From a checkpoint of a small mixture-of-experts model trained on Wikipedia: 41.5M parameters, 256 experts in each of 10 layers.
Below are experts of layer 2 (counted from 0) of a mixture-of-experts language model. Rows are named router (the router's row for the expert), gate (a neuron's input weights, with its number), up (a neuron's input weights, with its number) and show model dimensions 0-159. Each number is 128 + 24 x the weight over its row's rms, rounded and kept within 0 to 255.
After each expert's rows: a language model's description of what the expert responds to; "mostly gets" lists some tokens that are sent to it at least half of the time. This comes from a sample of Wikipedia text that the model never trained on.

# expert 25
router [166 101 105 131 106 129  98  95 145 153 113 110 183 155 182 166 125 121 119 116 110 144 132 121 127  83 180 124 170  95 131 165 152 118 134 101 140 124 115 130 127 107 120 126 103 161 131 132 129 104 147 145 152 130 112 112 128 160 162 108 103 118 177 152 137 111 100 158 156  88 120 134  78 118 131 149 146 136 134 121 183 128 151 138  98  98 158 132  91 158  89 115 149 158  92 156 138 110 116 145 108 143 138  99  95 131 141 166 128 187 163 160 126 108  96 141 146 147 143 122 135 149 100 125 113 137  82  95 144 132 117 112 148 150 121 130 121 102 100 137 133 114 171 112  86 127 113 112  83 111  88 142 145 117 111 123  88 126 142 151]
gate1 [124  84 109  91 101 142  95 130 116 106 165 118 108 138 125 138 125 129  94 125  85 162 128 162 123  84 134 137 105 137 122 168 184 134 104 132 146 127 112 120 176  92 117 109 150 126 148 164 159 128 130 170 102 137 102  82 120 145  98 130 126 145 144 207 161 111 124 134 125  93 138 154  94 123 122 183  89 134 126 181 182 136 137  81 112  88 134 168 159 148 132 144 144 109  86 113 121 123 133  96 133 138 106  98 129 141 101 138 106 146 148 128 144 131 149 159 125 108 115 149 112  95 101  92 133 142 132 131 157 133 111 147 106 130 132 163 127 153 164 111 141 111 177 153 115 119 107 119 101 140 145 159 120 118 152 141 127 132 120 120]
up1 [151  57 113 153 125 153  98 132 148  83 151 102 157 151 135 140 103 124 129  83  96 157 113 142 123 111 115 141 106 126 116 134 160 149 138 118 138 103 122 100 144 124  98 123 152  91 131 163 147 141 145  96  91 153  92 106 114 104 149 130 106 152 165 166 150 128 133 157 133 107 157 146  96 165 130 150  98 118 148 146  98 128 121 106 105 113 106 148 127 137 160 149 192  94 125 150 144 130 142 124 133 159 103  72 134 177 120 127  92 117 149 121 121 110 125 141 122 129 141 125 140 148 146 117 128 123 122  90 162 167  85 152 115 160 129 133 144 140 187 155 126  96 156 114 102 130  96 110 103  81 153 159 126 159 171 128 104 116 138 110]
gate2 [149 131 126 125 121 180 128 139 150 132 146 109 121 153 142 143 118 123 120 123 126 138 100  85 164  94 113 159 143 139 112 109 165 108 132 124 139  55 129 142  73 142 100 172 128  63 102  86 156 121 156 110 131 136 119 168 128 150 156 113  96  96 163 175 102 126  89 154 114 165 106 138 126 119  94 133 117 179 115  81 135 147 116 132 107 126 148 125 112 151  92 110 127 160 108 145 161 116 164 161 126 122 121  89  94 100 119 139 128 169 122 147 150 121 107 114 150 142 139 104 166  98 119 108 147 133 121  88 146 117 132 109 132 165 118 125 140 160 139 171 116 147 130  91  96 110 139 160 155 146  98 160 121 138 134 135 101 155 128 140]
up2 [137 130 128 100 160 117 139 111 141 115 147 137 118 121 130 164 113 164 140 128 118 121  99  98 136 100  93 136 113  93 113 162 113  87  92 116 101 151 109  93 131 108 118 122 101 133 150 133 122 172 135 151 131 148 115 137 174 127 178  98 108 135 152 114 101 146  79 163 123  84 137 155 104  79  95 117 161 107 193 128 131 129 129 147 133 119 141  98 152 168 126 153 134 116  81 137 118  98 151  66 130 126 116  86 148 139 151 139 108 173 106 133 159 174 165 129 143 137  81 106 102 115 108 150 117 129 159 144 168  89 158 169 131 125 143 118 141  98 150 146 118 121 157 105  87 127 119 108 121 100 126 155 134 146 110 102 128 133 149 139]
What it handles: Colons, dashes and bullets in infobox lines such as Country:, Province:, Born, Coordinates, plus digits inside degree-minute-second coordinates.
mostly gets: "″N", " Born", "′", " Coordinates", " •", " Website"

# expert 46
router [159 127 173 114 145 109 175 133  96 133 141 113  85 120 150  82 197 119 135 165 146  91 144 115 126 124 156 148 112 107 103 105  94 132 115 122 131 137 137 154 121 159 157  76 125 129 129 110 161 135 129 123 138 152 152 132 114 141 108 112 133 106 135 155 132 134 136 109 123 111 152 127 120 163 152 138 126  78 184 155 128 121  87 112  88 180 135  98 157 137 150  78 108 186  90 146 121 133 136 114 124 128 133 102 141 147 151 139 115 159 124 112  84 106 111 139 111 146  88 128  91  91 130 171 157 125 151 152 113  91 132 114 118 128 148 121 100 122 156 109 182 148  90 110 146 135 108 103 142 153 132 144 111  94 141 118 150 102 149 111]
gate0 [ 85  89 133 133 116 172 101 105 137  92 135  75 179 175 125 132 152 157 152 131  66 114 126  97 139 121 121 134 105  92 131  85 165 104 183  99 132 116 171 118 136 125 112 110 105 151 166 128 160 117 136  89 129 112 138 143 137 114 104 158 119 160 127 144 109  96 121 126 147 140 111 148 140 148 153 156 149  97 145 150  85 122 129 110 127 152 111 162 146 146 123 129 109 153 128  75 145 126  99 131 112 104 138 114 123 131 109 102  80  81 144 155  92  94 124 134 126 116 120 148  94 111 136 155 117 149 100 103 141 143 126 103 100 132 180 125 128 119 126 132 131 163 126 118 142 179 138 141 107 121 111 180  94 140 161 144 121 140 114 152]
up0 [112 113  97 164 116 142 146 114 128  90 144  93 139  94 176 112 122 100 125 176 119 166 139  86 134 171  95 100 129 138 172 126 116 116 121 178 135 159 134  94 126 159 130 123 137 113 151 125 113 108 116 167 154 130 104 106 129 114 145 126 122 168 104 132 114 101 123 175  84 126 102 100 127 107 141 105 113 159 146 137 147 126 186 134 119 152 138 160 113 105 151 155 131 146 111  77 107  85 148  91 128  92 160  93 128 115 134 138  71 128 129 175 158 108 171 136 120 114 129  94 107 160 130 112 147 117 142  97 114 128 109 127 153  95 150 104 127 124  99 132 150  86 121 117 117 152 165 124 167 132 128 127 149 140 111 159 160 131 159 116]
gate1 [166 126 119  79 140 138 142 158 120 184 139 106 141 146 127 100 123 182 136 104 137 162 162 151 125 131 130  99 126 124 135 112 116 125 133 136 118 134 181 110 120 128 119 114 124  73 157  96  98 132 113 124  89  90 118 128 122 102 132 135 144 168 109  85  98 139 134 140 133 153 133 137 148 149 138 123 149 113 101 137 101 161 102 148 124 127 157 132 142 117  90  89 145 126 111 141 193 135 124 134 124  90 161 111 134 133  93 130 133 145 132 171 111 125  91  50 121 123 160 128 117 153 143 123 132 121  99 133 146 142 137 142 167 128 131 117  70 180 127  84 149 121 130 135  72  80 112  85 143 122 102 158 130 119 115 134  98 142 118 154]
up1 [143 142 114 165  92 165 101 163 159 122 150 133 105 128 134 149  96 153 163 137 145 125 153 127 118 121 129 144 127 114 126 112 154 141 101 139 119 119 101  95 104 126  97 171 151 123 168 150 161 107 116 120 145 153 117 111 155 120 154 120  96 139 103 103 108 138 126  86 165 154 129 132 109 185 101 142 133 140 106  89 144  92 138  85 126 125 108 118 122  92 131 145 126  87 145 144 109  76 108 129 166 130 113 118  87 120 169 135 107 135 163 119 144 142 133 141  66 128 108  94 130 131 136 130 133 173 104  62  88 127 128 141 109 128 135 126 104 126 108 153 102 145 133 150 167 167 176 132 148 121 151  99 144 163 102 162 155 139 114  79]
What it handles: Final pieces of personal and place names (Beck-y, Birming-ham, Commonwe-alth), possessive 's, and sentence-initial He or His.
mostly gets: "band", "ington", "'s", " His", "’s", "bury"

# expert 10
router [165 149 123 116 121 123 134 106 177 127 117 134 112 165  99 138 115 104 162 115 173 121 156 117 112 148 100 117 101 138 101 126 158 144 127 135 131 141 164 114 117 113 121 159 152 138 149 139 147 125 167 125 115 135 120 147  98 105 131 163 123 107 136 124 126 143 165 133  86 150 122 146 123 154  93 134  76 151 128 127 143 167 110 130 102  83 103 104 107 158 143 162 118  91  99 106  97 122 110 142  87 135 124 107 147 124  95 103  98 163  90  77 173 148 136 123 128 163 156 108 134 132 126 164  96 113 103 129 128 117  88 172 173 112  86 104 151 106 102 125 138 147 132 109 145 156 144 124  60 139 119 168 129 141  96 171 132 104 139  88]
gate0 [125 140 121 135 117 155 113 169 108 118 127 110 114 155 130 131 100 116 160 116 162 140 132 106 106 157 136 128 154 121 116 159 122  92  96  93 148 143 147 150  95 120 107 134 107  83 123 104 123 132 146 135  83 148 137 174  72 145 127 147 156 102 122 140 118 124 122 113 143 120  96 171  90 132 154 146 142 123 132  99 137 118 108 133 122 102 152 132 142 120 155 167 152 148 106 141 139 144 148 103 166 106 108 139 128  84 111 135 164  89  80 113 116 118 109 121  91 105 134 117 118 194 103 140 155 116 118 122 179 138 144 106 142 177 167 162 143 148 149 123 134  94  91 116  85  95 137  97  95 160 131 131 145 109 131  89 154 184 116 166]
up0 [121 121 169 120 102 121 120 128 109 147 105 137 109 122 157 143 129 130 145 146 123 152 123 144 156 120 174 132 142 112 122 161 125 131 102 171  93 155 132 119 140 142 158 125 103 155 110 113 110 133  78 135 156 101 100 116 126 128  95 109 105 135  99 170 109 105  98 149 153 153  97  85 188  88 165 120 153 141 115 181 122 134 107  95 133 138 138 135 137 117  97  95  96 160 104 138 138 128 166 116 115 140 154 100 101 113 121 122 127 116 127 180 149 122 150 136 122 106  91 145 162 111 114  92 128 152 163 131 167 101  75 101 126  99 165  89 156 103 145 108 143 118 104 163 154 153 133 123 181  97 125 100 120 152 136 115 145 147 167  93]
gate1 [156 132 153 157 123 140 144 127 147 136 131 121 147 106 133 129 122 117 153 104 159 125 159 113 138 165 135 112 104  98 136 132 118 150 144 111 156 118 123  82 107 151 154 130 127  69 169 148 118 134 162 137 171  99 124 119 135 107 155 122 138 163  97 139 118 141  99  96  82 136 113 131 163 141 144 168  98 123 170 100  97 157  72 108 136 123 140 116 141  83 132 148 179  89 146 118 179 106 119 125  99 108 148  93 126 106 142 103 142 154 111 107 150 119 128 158 136 140 134 117 161 115  72 114 129  94 135 118 115  94 108 114 138 109 116 140 168 116 154  88  97 151 126 107 136  96 128 114  92 124 119 152 187  97 144  66 123 127 148 143]
up1 [129 136 135 130 144 136 103 137 167 168  94  84 151  89 118 123 136 150 141 127 133 116 135 126  95 156 134 160 105 109 115 110 164 145  89 160 114 119 119 111 119  83 120 165 139 107 149 118 151 136 152 114  77 128 102 159 125 122 147 119 160 143 116 105  96 132 126 104 122 104 126 178 143 100  98 111 112 210 156 139 120 103  74 144 149 111 117 122 102 125 130 139 171 112 161 154 176 127 125  98 134 137 139  88  98 117 149 117  79 105 161 179 137 112 179 117 140 117 163 138 130 122 152 190 107 135 109 114 140  92 170 120  94 136 102 138 128 125 152 136 101 119 104 116 140 119 111 126 136 120 130 100 135  89 133 130 143  87 123 119]
What it handles: Head nouns for works, institutions and fields after the or a, such as film, album, government, law, station, track.
mostly gets: " film", " work", " government", " art", " music", " law"

# expert 22
router [144 162 138 113  90 179 140 117 151 112 147 108  86 171 117  98 117 146 176 145 133 114  97 151 103 110  91 160 147 125 149 120 110 143 143  84 119  87 144 136 160  99  91  73 151 137 105 183 122  83 137 103 140 157 120 125 132 158 146 141 151 130 139 149 129 152 167 117 127 131 122 106  91 160 108 157 107  84  91 116 157 154 114 127 113 166 130  88 126 104 169 140 135  92 109 142 123 120 123 162 149 109  94 161 155  76  91 111 133 140 132 114 139 137 109 108 147 172 121 131 107  82 140 111 165 126 129  97 122 155 110 135 150 133 128 138 116 139 125 124 153 122 133 106 131  88 124 123 102 104  98 152 152 142 150 154  83 124 133 125]
gate0 [141 128 163 108 150 108 131 140 101 135 130 105 146 147 125 102 141  99 118 124 110 105 125 105 145 129 111 104 137 117 121 113 129 157 104 141 140 144 175 141 112 159 150 137 127 104 179 141  84 115 150  90 127 115 163  85 112 145 131 164 149  81  89 110 160  86 107 103 168 152 157 104 157 126 135 153 122 138 114 184 150 106 143 130 104 136 102 132 140 109 163 124 109 182 129 124 169 163 136  95 131 133  84  93  93 142 125 143 114 112 103 118 110 154 120  97 115 113 158 173 153 108 159 168 118 148 135 156 155 105  97 125 139 152 127  98 154  98 128 148 139 125  80 136 135 128 133 123 122 174 115 173 142 113  81 163 141 112 108  90]
up0 [121 111 108 110 120 117 143 128 142 107 140 113 121 114 143 150 122  96 105 150  91  95 155 123 121 136 122 132 133 160 140 129  96 131 105 171 123 128 141 139  86 160 142 158 124 145  77 164 152 111  95 131 164 114 105 130 100 129  81 119 119  99 124 146 131 124 163 125 140 115 140 136 108 116 188 130 161 138 136 157 169 123 161 160 151 117 139 128 120 158 128 148  96 103 124 132  94  96 128 139 112 151 156 127 166 139  95 151 102 135 128 135 152 114 122 104 177 102 134  96 117 133 109 155 155 148 128  98  92 140  92  99 126 158 121 139 135 159 105 147 150  49 154  91 128 142 103  90  85 150 114 130 162 143 142  87 115 139 108  53]
gate1 [157 126 132 148  97 152  93  97 127 172  88 134 126 176 150 131  96 138 147 137 155  56 150 117  90 117 137 151 127 120 140 130 113 102 169  95 121  84 157 161 146 152 156 103 116 153  87 147  98 133 111 116 165 119 109 109 140 148 164 174 141  99 146 159 109 104 141 136 162 158 111 128 128 179 119 148 129 120 113 106 112 167 126 101 162 106 140  77 139 120 112 102 146 172 138 123 101 112 121 137 125 150 154 144 130 147 104 104 119 119 161  95 116 164  88 112 120 129 100 111  91  94 132 127 107 104 124 135 145 132 120 128 113 126 121 114 121  93 173 123 132 109 118 107 109 165 131 125 137 134 144 109 186 155 106 108 134 135 152  80]
up1 [168 147 132 140 110 134 120 107 164 141  68 130 148 105 133 130 178 106 164 134 116 147 144 149 135 158 140  80 109 150 106 119 132  73 113  85 135 139 120 143 165 118 141 144 103 133 130 115  87 139 135 137 108 170 151  96 127 129 125  92 107 162 148 113 127 133 130 178 169 141 114 100 118 153 133 139 168  81 100  93 116 114 125 109 125 151 109 110 106 102 133 143 121 121 119 155 101 103 133 145 152 162 151 130 129 155  83 113 105 136 167 184 129 116  90  98 118  98 144 134 118 101 128 141 153 118 161  97  88 139 149 136 146 118 129 102 110  77 180 110 110 129 124 136 138  95 132 111 144 103 135 122 155 152 100 131 168 128 146  71]
What it handles: Nouns for people, relations and organisations in biographies, such as team, father, son, member, club, company, staff, plus he and who.
mostly gets: " team", " born", " father", " who", " member", " members"

# expert 20
router [141 165 117 162 139 140 149 149 125 106 109 155 121  76 100 121 112 122 137 133  91 173 100 119 105  96 142 141 103 165 120 102 147 129 123 171 102 100 134 154 121 117 145 138 123 100 172 137 141 153 153 122 140 157 154 100 140 164 156 118  91 127 140 141 126 127 106 162 106 122 104 140 151 124 138 163  84  97  96 147 137 118 109 137 175 145  85 113 119 128 125 169 113  90 147 136 154 111  77 178 156  91 114  96 156 138 140 150 103 136 155  90 130 141 147 148  62 139  83 159 169 141 125 148 101 126 115  93 142 169 132 125 131 143 160 101 145 131 119 127 139 153  87 137 118 101  92 153 166 116 124 122 110 144 153 154 123 138 124 119]
gate0 [156  99 112 135 102 120 150 131 116 133 134 164  93 135 124 123 154 123 137  49 123 153 125 171 146 127  91 147 173 154 182  79  98 132 145 106  96 117 130 150 126 132 121 125 120  83 128 148 141 130  72 135  66 183 101  67 112 136 134 170  82 110 104 137 126 137 146 127 138 131 140 109 103 129 131 147 129 159 137 154 153 176 117 116 112  99 160 118 106 134 102 142 115 121 135 118 119 120 126  96 161 131  84 104 120 123 137 154 169 147 100 168 108 105 176 123 124 129 123 126 129 134 172 130 119 114 144 161 139 153 106 124 133 170 111 144 146 108 118 144 158 152 121 142 143 156 150 122 155 132 125 101  99 113  94 136 118 116 157 111]
up0 [139 112 128 135 149 122 150 121 147 112 156 162 134 167 132 169 148  97 104 159 161 106 102 127 119  83 129 153 143  68 121 130 151 105  91  94 104 141 142 138 111 117  77 127 140 152 108 134 160 120 148 136 191 123 157 149  74 113 111 133 140 138 155 142 155 111 120 150 113 111 104 125 125 114  71 117 121 154 118 134  97 146 116 119 131 115 148 119 138 144 119 115 139 121  88 152 112 145 139  90 148 125 144 103 129 130 161 146 121 167 118  99 122 165 121 120 109 124 122 125 111 130 111 108 144 137  76 118  99  85 186 201 111 117 117  81 165 177 125 121 124 109 143 166 160  94 133 129 118 144 114 112 121 138 110 109 124 174 105 158]
gate1 [131 152 141 147 109 108 113 145 127 151 132 121 133 131 109 156 111 123 115 136 105 102 197 149 158  84 113 142 117 112 128  81  91 101 130 114 143  93 108 151 133 156 106 129 150 190 166 113 163 127  81 119 139 124 161 119 131  97 121 144 124 104 105 159 127 135 140 143 146 119 167 134 151 129 150 168 141 119 135 113 165  94 169 105 159  90 136  85 150 106 116 123 124  54 155 115 132 144 122 106 153 125 146 138 115 143 138 143  82 141 139 153 106 115 119 117  92 115 133 136 173  82 138 126 118 131 138  98  77 114 127 151 167 140 148  88 119 146  94 158 117 132 118 134 146  70 166  97 154 117 145 140 139 147 131 127 142 127  87 133]
up1 [120 119  91  94 182  80 160 134  77 139 131 169 165 146 105 130 101 168 144 122 142 128 121  88 153 137 132 128 134 115  91 129 173 124 148 127 176 163 116 123 119  67 125 131  90 129 125 152 105 172 145 107 143 191 129 138  92 114  78 127 124 136 117  98 152 149 107 105 115 105 103 114 133 168 140 112 120 130 139 122 115 128  94 149 153 140 127 127 140 153 157 142 117 133 124 139 137 122 112 151 147 121 105 111 181 145 158 133 148 135  95  91 128 139 167 148 147 137 104 103 134 118 132 141 109 124 180 105 152 117 129 102 139 130 132 157 138 113 177 117 139 106  61 123  86 129 124 139 103 159  97 128 114 118  93 128 165 127 101 127]
What it handles: Word piece right after an initial capital or lowercase S or similar letter, such as S-ales, S-ource, s-aka, S-ita.
mostly gets: "quare", " JPL", "ource", "quadron", "ometimes", " ±%"

# expert 45
router [121 150 161 102 121 129 121 118 112 110 144 168 130 166 137 144 137 126 115 147 118 132 164 106 123 132 134 105 122  83 165 134 140 131  91 101  89 136  90 137 118 108 131 130 145 127  96  88 101 157 141 133 134 118 173 105 124  86 125 135 123 150 151 127 107 133 136 123  85 128 173  91 138 122 134 153 106 146  97 134 128 104 125 101 119  89 159 148 115 107 134 102 113 154 143 160 107 127 163 110 155 144 154 147 163 128 118 127 153 141  99 160  92 127  97 167 174 100  95 127 165 121 158  76 197 123 166 123 119 125  66 132 175 127 127 125 159  87 166 101 145  94 152 125 134  94 136 101 153 167 115 117 112 124 148 116 130 101 142 149]
gate2 [156 134 159 134 106 151 118  86 127 167 151 112 143 137 156 119 167 132  52 122 162 146 122 141 129 100 119 130  87 134 154 138 118 148 108 106 122 189 137 115 148 119 129 111 110 175 102 111 115 109 132 121  93 119  81 119 119 106 148 148 119 113 131 150 108  95 120 159 131 122 142 119 136 132 119 192 132 120 133 165  96 157 133 123 153  91 115 120 122 139 165 169  85 161 106 147 120 146 176 135  71 132 115 125 156 129 133 188 120  98 115 135  83 112 122 134 129 100 105 100 130  98 180 116 109 127 140 139 129 106 134 127 121  93 174 125 165 128 146  86 173 142 126 136 151 133 134 116 134 138  93 131 134 164 144 124 139  99 114 106]
up2 [113 139 160 138 181 136 140 115  92 123 126 124 109 130 168 136 133 105 162 123 158 138 131 129 109 100 131 101 116 159 153 114 189  88 128 136 140 143 119 168 147 139 138  97  84 148 145 118 153 138 152 130 135 119 141 142 141 137 130 154 103 129 162  88 100 133 120  81 134  54 127 139 138 129 116 128  95 125 128 143 137 130 135 117 129  92 170 114 117 141 118 136 140 136 110  98 164 140 147 128 150 128  98  92 142  95 131 150 167 117  97 137 138 136 151 102 111 117 140 123 146 108 110 151 138 110 100 126 171 124 108 105 110 123 112 130 163  69 140 159  83 201 117 163 155  84  93 167 118 118  80 171  95 132 140 146 125 117  94 139]
gate3 [ 93 114 135 126 165 129 150 138 147 123 156 117 114 144 175 147 167 112 116  79 161 116 125 153 141 148 130 133 177 144 160 156 141 138 145 107 108 134 164 126 154 160 103 157 120 134  90 141 140 159 132 127 102 119 114 132  82  83  82 119 123 117 132 115  64 112 113 125 138 108 159  66 154 142 120 113 171 117  83 142 161 110 158 109 140 125 139 121 143 127 143 108 106 122  81 111 113 119 114  87 118 107 128 146 168 151 152 111 135 128 123 149 106  97 197 134 117 106 129 132 127  88 127 114 109 131 145 146  97 128 132 117 161 131 147 121 172 137 152  99 174 102 148 117 140 122 109 138 132 119 104 125 122  97 123 164 177 101 174 154]
up3 [155  86 179 113 132  89 122 150 140 144 122 130 108 113 127 123 159 144 107 157  70 129 158 124 121 142 144 111 163 135 111 105 158 123 104 113 132  94 118 158 113 179 153 115 130 100 146  94 135 132 124 155 141 150 142  88 105 113 142 165 124 118 114 144 153 157 138 123 133 121 119 121 100 161 136 102  92 103 101 170 102 134  62 150 116 102 109  81 127 143 124  85 132 101 136 121 145 131 142 145 147 146 139 111 119 135 145 126 170  95 156 132 128 187  80 102 138 162 186 145 105 132 117 155 134 150 124 121 103 142 110 100 122 137 145  94 165  86 116 124 143 142 116 107 162 130 128 140 156 140 170 129 144 136 147  97 136  68 128  95]
What it handles: Pipe separators in football stats tables, spaces and punctuation in tables and coordinates, and the w in congresswoman.
mostly gets: "-f", "^{", "fl"

# expert 5
router [127  91 131 130 132 113 110 110 110  94 124 124  92 154 102 109 178 139 143 121 150  97 147 137 113 120 145 122 154  89 121 161 155 133 159 123 162 136 120  91 101 159 123 157 154 168 129 144 126 149 123 112  92 136 139 116  80 156 116 209 145 141  95 130 103 129  90  96 126 154 121 132 120 138 121 125 122  95 144 138 138 175  83 138  86  94 121 143 134 101 154 129 109 158 151 114 124 142  92 127  89 164 129 108 103 115 154 118 131 189  72 110 126 154 160 135 110 168 140 105 153 135 118 111 157 128 127 121 123 136 118 158 163 100 142 138 101 124 153 148  80 130 106 110 109 126 161 145 149 155 130 122 170 132 156 137 138 114 129  75]
gate0 [137 127 122 152 154 136  84 120 108 170 119 113 118 154  77 150 113 183 141  89 130 139 149 158  98 100 147 106 139 118 103 137 135 133 147 134  87 111 130 148 119 131  95 164 100 148 158 114 136 101 118 131  92 125 134 117 113 113 120 131 128  98 116 122  96 140 107 140 135 123  92 119 108 147 147 151 147  93  81 134 108 133  67 136 140 131  76  94 129 121 157 103 113 138 137 121 162 147 155  76 136 152 118  89 136 100 143  90 137 145 153 121 111 141  89 125 113 158 113 133 113 152 135 159 117 107 192 126 113 154 163 106 148 181 180 112 151 169 153 103 122 143 123 163 123 113 179 123 135 125 169 100 147 105 104 139 144 118 110 135]
up0 [152 104 133 147 106  83 117 144 135 122 157 108 100 119 130 157 208 174 119 115 143 145 112 136 134 145 131 133 130 112  95 102 101  91 113 123 122 135 102 151 134 129 146 154 146 132 110 122 122 125 159 152 158 152 100  64 137 132 143  81 131 120 141 138 115 131  67 133 128 137 138 140 158 170 176  99 133 130 171 137 139 121 124 116  97 113 109 155 139 150 126 117 112  81 128 108 127 153 138 145 116 156 139 101 148  96 124 193 127 110 117 133 140 161 162  93 171 154 106 143 105 128 135 103 180  86 108 129 113  97 140 129 159  75 111 135 128 125 149 175 157 132 162 125 164 128  83 106 121 153 127 129 146 154 132 111 145 130 125 116]
gate1 [ 94 112 171 147 135 103 114 147 162 153 154 135 147 133 156 114 116 147 103 144 137 112 128  96 126  98  99 129 179 106 125 117 119 113 113 122 131 201 154 140 140 111  87 130 109 106 179 122 104 115 143  88 151 118 105 133 131 144 122 103 126 119 195  96 155  89 135 142 156 130 128 172 142 157 123 131 164 133 153 157 117 117 159 138 130 128 135 125 156 168 169 113 135 140  85 168 114  89 145 124 106 140 118 132 149 138  93 156 140 128 123 123 107 124 114 117 133  91 102  85 132 110  93 128 117  99 145  84 133  68 117 166 125 128 135 126 126 109 141 123 125  94 132 110 129 159 167  67 143 131 131 160 136 107  63 138 144 131 125 139]
up1 [144 119  79  91 108 140 103 138  99 122 126 131 131  89 138 131 109 159 112 141 116 126 129 161 117 144 149 121  97 136 128 132 108 158  70 115 119 121 114 145 101 130 131 116 147 123 152 141 125 131 114 157 142 175 119 125 128 170 108 162 119 156 117 127 108 129 112 102 164 109 156 115  65  88 147 143 142 116 117 149 131 133 124 125 177  95 130 169 133 133  87 104 139 112 135 139 117 172 112 109 104 102 173 129 141 139 109 105 111  99 168  86 150 102 134 138  96 144 157 171 158 120 165 139  83 152 155 159 149 108  72  94 123 138 174 166 124 143  87 145 151 100 149 152 122 104 105 150  88 113 106 127 144 128 141 162 157 122 165 140]
What it handles: Periods, closing parentheses and quotes ending sentences or clauses (".", ")." , "."), plus semicolons and dashes, often before The or He.
mostly gets: "\".", ").", ").\n", ".\"", "\"\n", "\""

# expert 19
router [121 107 111  75 157 122 116 114 109 168  98 157 110 115  84 104 138 157 131 168 105 140 140 133 102 142 147  95 156  94 163 143  92 139 137  96 135 130  99 114 101 105 171 127  98 150 133 132 125 108 135 124 140 147 103 162 119 123 109 185 145 132  91 116 104 146  82 148 151 107 118 142 125 110 172 179 161 129 135 155 167 172 115 128 152  87  76  94 149 121 152 123  78 130 151 149 138 127 141 141 120 123 121 112 144 108 127 144 119 125 112 103 164 133 144  96  82 129 127 142 150 119 178 150 149 147 176 116 160 123 117 168  85 114 148 142 105 119 138 112 135  87 107 138 145 100 147 116 115 160 175 139 136 130 132 114 130 158 149 127]
gate0 [101 129  99 163 122 152 141 134 126 110 106 106 130 118 130  94 117 147 127 140 129 121 134 114 127 118 145 120 125 121 106 109  90 147 134 117 153 152 111 144 112 113 165 105  96 110  46  99 135 151 180  94 135 116 161 150 131 119 144 173 153 158 116  80 143 137 107 140  93 135 123  96 119 115 160 127 117 132 105 158 147 111 101  85 140 118 114 125 152  73 131 118 111 125 125 152 120 131 120 166 129 190 107 161 141 165 100 143 103 104 154 126 175 133 125 106 103 113 156 102 108  95 144 166 180 130 163  78 115 127 132 167 129 145 151 155 113 144 142  99  96  76 128 127 133 153 123 120  92 138 178 116 112 150 133 140 109 127 153 159]
up0 [120 128 147 114 118 146  88 139 144 140 148 170 138 150 144 146 140 100 140 135 148  94 153 145 140 106 128 170 152 161 145 135 155 109 186 147 123 117 132 112 130 131 107 113 144 145 192 158 123  90 122 156 102 149 112 111 138 143 125 122  95 118 131 155 111 135 170 154 177 143 130 112 149 116 106 115 144 138 130  79 147 139 133 182 124 142 126 110 120 142 100 136 146 138 139 126 123 138 174 112 118 119 125 103  88 112 143  70 151 131 119  92  89 151 115 136 171 140 100 120 162 161 105  98 101 128  86 173 133 126 144  84 124  98 118  91 113 126  95 182 145 146 117 159 131 121 142 132 195 127  98 149 119 104 106 123 176 127 113 113]
gate1 [ 93 143 146 136 174 137 162 120 141 131 148  97  82 119 117 162 129 110 105  95 116 161  93 114 134 118 112 120 117 143 134 123 112  83 157 121  69 143 129 115 184 130 158  86 102 154 117 125 123 161 109 154 132 103  95  71 127 112 145 107 117 111 123 125 119 127 117 131 176 142  75 128 116 165 152 141 184 145 127 146 129 147 104 108  94 119 153 130 107 153 104 120 123 130 148 138 139 171 148  94 127 121 145 146 134 113 127 144 162 110 133 127 124 163 132 139 127  75 124 121 172  92  93 124 157 122 108 124  93 132 137 135 136 162 141 123 136 148 149 162 141 142 144 115 138 117  91 113 135 131  69 135 170 148 173 127  73  90 105 118]
up1 [148 112 127 119 103 110 111 100 104 153  94 114 170 119 163 116 128 146 140 138 110 132 162 146 118 137 147 133 167 116 131 158 105 145 145 141 173 134 113 134  96 116 145 142 119 102 118 142 144 100 158 108 141 121 153 152 111 155  76 140 158 153 140 167 138 146 137 138 124 106 179 103 119  90 126 149 136  80 121 105 145  83 126 134 124 100 101 116  97 113 144 114 105 179  89 123  99  88 108 143 132 115 100 128 140 123 126 113 121 145 109 113 122  62 132 123 128 166 165 147  71 155 170 150 170 114 164 116 157 146 111 117 135 116  96 152 137 108 107  97 134  99 117 135 158 145 178 160 132 117 171 140  64 113 105 124 146 132 146 143]
What it handles: Periods, often followed by paragraph breaks or quotes, that close sentences in prose, as in died in 2015. or King of Norway.
mostly gets: ".\n\n", "\".", ".\"", ".\"\n\n", ").\n\n", "\".\n\n"